python train.py --num_hidden_layers=14 --hidden_size=192 --n_experts=64 --experts_per_token=4 --d_expert=160 --d_shared_expert=0 --hidden_act="squared_relu" --moe_layers=[0, 1, 2, 3, 4, 5, 6, 7, 8, 9, 10, 11, 12, 13] --router_score="softmax" --normalize_top_k=true --routed_scale=1.0 --balance_loss=0.00748 --balance_bias=false --router_noise=0.3 --router_bias=true --init_std_router=0.015 --lr_router=0.00122 --vocab_size=11791 --norm="rmsnorm" --norm_eps=1e-07 --tie_word_embeddings=false --optimizer="adamw" --learning_rate=0.00206 --beta1=0.9 --beta2=0.98 --batch_tokens=[65536, 131072, 262144] --max_seq_len=1024 --train_tokens=639900000 --max_steps=4825 --dataset="wikipedia_en"
Below are experts of layer 9 (counted from 0) of a mixture-of-experts language model. Rows are named down (a neuron's output weights, with its number) and show model dimensions 0-191. Each number is 128 + 24 x the weight over its row's rms, rounded and kept within 0 to 255. Numbers have three digits each.
Before each expert's rows: "comes before" lists some tokens at least twice as common just after its tokens as in all text. This comes from a sample of Wikipedia text that the model never trained on. Tokens count by the router's weight.

# expert 9
comes before: "and ", "(", "of ", "in ", "for ", "at "
down0:164139132168152179127084178111139134125108112105095155152143139083111146142103122117131074111127134109080158156156128126106153113114130121128168112112110132103126124133131146117137133152128137131142110160131138118126099129149136115156093135117161143090123098106135149149113134111069137174128094147124118161133102095141160128111123087118162186071097131108147175119158126167128166117159101132127107122134139135145119144123125146091134148127086146108128099127167120083137082123111123093170122110094120101132135129113124139039117130125137111109154151152080106084135141154138138153
down1:109165109145085122161143139111102104100165141134115069135139137117137157194116135132118092101169110117137125100130131136128108126155129095121163109104116155118115072148136152141069141125131159180111130116115142117144126137100161106158104138127090118135123145157116132127133143100103130128122132136124107138139148106077126167136074117149152123094135130143182120128146111120120129174146118132094160104159113142116128078084098143122134138116136115099170118146145127171087162191135154146102121119113115149117167149090210147133120163136169110119126135157148139110126140127139143135
down2:089140150152124150116073144128161137155098094107122103139111143174153146114145131164142106141086170119138145126145110127104166098146117129144089134089163093123078132146162144101138118104191122133136131153113131173159156113108118141123117156146119134130146164059166143162100106134125099137130136128163135117136138114141131109102162121120130111139129126118102155111139156095131119112171171147136120131147154143154133135120145142144124129150060169133113116054144121088154126130111117114150144149092132137144123124148088165076146136139081154107100071108108128118113104122144132121

# expert 1
comes before: "of ", "in ", "and ", "to ", "for ", ", "
down0:112125166120114156167110134122129131155142155151152115110130145186152114119125125146137117176082173182082117125091143114093162173119171111087129138159074110125082115127133145141156122099079097124148161125141144132160124121130141107140147136109143153112123150150175125121127142092136141148151136109115121129167149153141124127120154142148144120127101136141141158158148155084138131157140183100127095137125122121148138138119126123177131069123156107161115086102128098099168139100158105134105110168129132118124158098129121151097138097141080122113060106113100139116116138116159121116
down1:076119113175103127137157128071127095114122136138073141072150135093153093171130108112152135136091156111131142119133136118136171118106132109111112128118152134142096134139091130153157098070090123140141176087139102095106180099174120130124103176141126141128120098155073122126131113118128129091120099089109124130128187111164108138126096118125117141147136146132131115112098127129116116161140131133117126134139109177104164167122110131127125152153167124144135096118159146088060110136145117101127123125101129120143166137178132138129153116131124109136164113158130107102120120131133073140
down2:188143107097117077143213075115113122124128160137165132097130133097110103092116146127119123123148141128121118148107088116145129110098131122176084133154132134115202107111131100181161139098113143129140170136130142093131179148139129128129122101106129144137170114139132161158112131138143148117132104146103173087143099130117152121158079156121122131127111168101092106154118118105110117103150122099141120130151102109090170119162111129123138114124141121157113099136123151162078137147104122115110133124138099092098100116098128168145146118123142146110172157114105116125159118109107125099

# expert 28
comes before: "==", "The ", "===", "- ", "== ", "\n\n"
down0:126127120109106128058110124134150134079130194153175117131155121113125111103104145118116090148096134148149143114116138140137133100137165142121125191139135156193130096161105116084135096151165128117136144089119124196123106142142122142132135159141122130121126122143140154155141124127105155083099124107132128101134151178114080103154146092130169099164121139142146131124139101118132106110138170135111104156119103093146125155107152155135124108135110145098103133113147157116172128104105150092110111139122125128136140139099112131100110083103132143112138177072130134062127141135124166110
down1:129100103129109090072141076138080087130143158117095124133148103083131151121137130070144129134175140133127145108079112143132085118162110118125124124148145131136122113121163141103126103135119142117091116097143097137120106130121122165148147136127135141090139144094145141100140184101170119158140072102134159109122122097116136155091104124145161160114111091153105165081127090133090149106101165151132111118163096137141137141159137145156152144173137132145147110159131132118132160140097124134073136172143087090146123141172154117141126131155160122123141159151107137108125136088129113160
down2:124106111151114127177129133145123148134117104074118171138121168112148148104121130149102083136223079141135107151156150081149094105128179114144136123122122149131135129133159105091114124113126164098164110132113112078151173147127133130130123139126129137131122161121102146145121162135154171145107101138142148168132090112128115145076138108087115145127105113145156102118145117097127127091140122161145141131156077162129152150134101156137156118130125160142113132138120141079146095064137109121134122157132072167108113150108134140186161137145156112118149152145130146126140125130122132152

# expert 29
comes before: "the ", "by ", "to ", "in ", "a ", "as "
down0:178169151148100160110091130118091091088137120120117112125146167141126124097105161138136149114190110139073098133152100158136134115145159154145164145136119150101155139139119123163115146144180116111113100115126125136164150116121122098152094140137106113127125137068182108103108186122138145139111089143130124094103109162116145094126136124138162152093131143122139125101130077101107116126111125223132125118128142132112107100087135127122121083137133100158106147103127125111127099138104138128145115117104113059110140115109116147180143111133131100085128123133105155130113116119122118113
down1:133159125115118125126119142124111118131138107094149141128120139149136156160109146129104156135091108132129131118083094088077158171172116127105107115132165130146111153107161144098099108116153120097163169143116108154136135139127113169115094131099148142111109153136169083154134093137152092128149126127129126106142136124127117096116108138144176132146114134186114138124135116121170095116163159135123185132115130099144181162148145143130118122132096151144098111128161138155089142177112119178060164153068156135142135116148141082134117140158163158128145158111156115091152146142150138108
down2:134170106134143127098130163204122129119120121099107121127129099150113150116157135142157091119146094131111117126139124139110133131100130114159138176127135146109127137150131138187124134149074106169131117098098133118133138114091106141103141138107118140132157105135138162118145131060163114094143141139139143109084110143129127121159117096112119097150175120137069100101155119104112107121126159146141150141148137127154121092111162083100147106120161164159127159189118174139107123127112131111150151130157122102147114089147150070124130127148165110138158110147117105125134162190085145151

# expert 38
comes before: "of ", "the ", "==", "to ", "ing ", ": "
down0:089089149160105093128122137091144171121091146110164157129126097090110116134107142142084101160098102146153116148123111131132107079106134122149149188117158150122157093138147148142116127148178089117104120123137117121071094122124147106061151107165156123105124145096100111132154121138131144141139112145151142155115162129175106144157116139124142145143113140140138137129081091118146153116107130167173130106121121128100090138174188123159129148137156159091081141107151136131139104138102131144136135138107148091137109140125127150099085114154135117140156150095114155148128112120125181120
down1:113124118145110141128102112098144103143123115081142178179155108119164109108107134155112122148168175110112113114145141135134088140126149111167109160161130094116170104117149133134078117122178096133072140110139137126106132078169164099119123163120112106131103128111109124119137115101166134148136130164170126140135133125142094144130122134142098146109126189128143184081107137173107126123119107119146125095088104134157152146099150120114135071118121119110170100145112124147132131113117130123103130136099139157087124118132103142153105097131123128097084095132124121179166084140159113095
down2:126112152119130164134110131101142110123156142144143122143136134160095186123106097145139136114109106114137172107139150114123157146105100101103166150156125114111138120132094124119096154125101133116152126113207112124138108092162108118113139079128133111098067093156160138127126099128120148098154133073086111119133166134108095160147130096116130104121140144161141148138128121084088149156131137144168116174109111133131105095193125127128103160132119079115119163125151077129085157135135154124140127115123133124142153105119108171078142090108131140125127139106147133145106190111113112159

# expert 53
comes before: "was ", "(", "and ", "is ", "in ", "of "
down0:122095123131163148108135109092113111105132140143122137144141095102108115124169110110127122156181114143131111114155104113131118084125112158129124116120108173128114091141140157140121182167084129116114164102158160113150173106125106100134151107128165125118121111109106178120129122129112140120139119110124157120113100109165131097153143103139139110104141141128130140128155129186129097112090114122139174138122089115078079073128178119085107101164126124139159158155113114118114143133152148128143147096112136135107172126092111130156137157144186091101183101106133093105109117127111103076
down1:113146114132129111140125085166101137090131139105091113124143165134122114156148099129133134167139103123140106102131151141087135122056132141126119147114121114178113100137116114140121088149092116112153114168108122134128155139087129113130120165123120116118158147101123113134106133154074111140166197131175096162092116159119119101175135117085112103129132110155119184111131144113092152110167127148107147120098143182065136142132114134130147137162092124127124145132113126154160104128128135148111113171161168134159108133088113141099109080149111120117120120100129178138118097158150160130
down2:140137128100129135132142132172128140131135145135120113127134082123151145134105141095176123122181119156133105093136134129097139095144113162081113140148108114137150155146106134156173108117132133136130135157097146118141170100140084158150083150100148112161120136141138130101156103109095111081109143093146128128116175141129136110165134120153151104101165127156110133120185144111112144127118078110137168104117117143120117154096134085138101155152125131119149100162178153089152158124139151120144162113149149120133114220131117142195122163126120132112109107160102100112092104112143152142

# expert 42
comes before: ", ", ". ", "\n", ".", ") ", "\n\n"
down0:130137134135112145103093121112160113152118117117141108138130139143138137134113117120115152143100149077129145121158151153148159115117142110083082103106101136135165136146162131084176124100152144124106122090110153139169177126131093127129098136114153076139109134109111105116141144150132121134122116082090091119124147105175099117144121110108156108124147128112140135090161159141134109103144163126146100100102147124130123164134179130088106117098130149124124142064136153119122157124123105113138128043098108123181119147164135145118156155140143177126132096155115077146092110123178103161
down1:109130122148136146140121134157152140145176111126100129141128132107162130131104138152091125177109125117094146154096151119114140113109130073110137156093150119064134121113125135128115083142132148177117166129139132115158106121148116166139087123146143149112135120155131117074198092147110118179126140102116161124128160119117099099108120103125109178133126085100130174150101083155132157166114128110112107117127181068062124143118169142125125121147103085091123127140112142125086119116121128118107117104117170132112115127117131082136125122123106110105141151112129132119155143124096111180
down2:127129120117111188125100135053134102089124137133158141118143141141137131117167145152126124092105164151138133163180132132129121148146106161120110095121152170150140123108138160088096095089161155132083091108094158149146138143127124111085131141097124113144131103126129131100107090188161097103116088108110141127109118110143154162159140152156139098116152145110122093092176159167108111106136131121113128128145155123112154142160141123167113125116146182156118110123130117115104120095137146155129145069109155129165121133161106095108151130154104116128161151095097107101125155142107123148

# expert 3
comes before: "s ", ", ", "'", "\n", ". ", ") "
down0:119137128101150091132141085144093134098133113131122097111092124156153140139145120097157139142163163136130130076158106167105067138102129133149110126154106168111096109154121148124136109183121105134135124132127108100132139144103098103134141128141142155182152130152163124122138157099083095157125152206124082138111096105141112097128134111166116093166128124173118181133111117126153103127139144120103157130130110167122114103106105134114092127143139129188108117124110126120133112118169110124120108134144141100142116109117169083164151158151153136084128140102096138099143115161138150079
down1:077102123158109133129150114137103153152101142121160114120129134131102144118118086154148125152173121125108099081142111142140153109116107111152082130097126122108127145142087140177104105116122119125174127119173114082135143134113091125089139089141124107067140191123177120114125161134125162129143147164125103115161119109109127104143138074095183123144128149141146144147102109146162103140133112139115140130096078116128116094124122117115110129107102165132127150146120137104120095134131145115119136118171167079134108132106176109189131107133144171139105091151125185159110131127131124112
down2:081111161135139125152124083126105137134170125126073141092104128162089143138110126110138120189169115108119132091140112166129082154132195104157148147119133181113087135155097119098123108129140128124123114154176117092119166101083116118138117105129098118151122129119123104126160133124065106132111121117148110130125129122124115095126174132135117122117128137135125164170130113190159161141124119111113151120164125155128109114109101130098127128091148113156126137147158122160191143125167109099151134122147107126104115135045117140117149143138115105126160129123129164147148133084130133143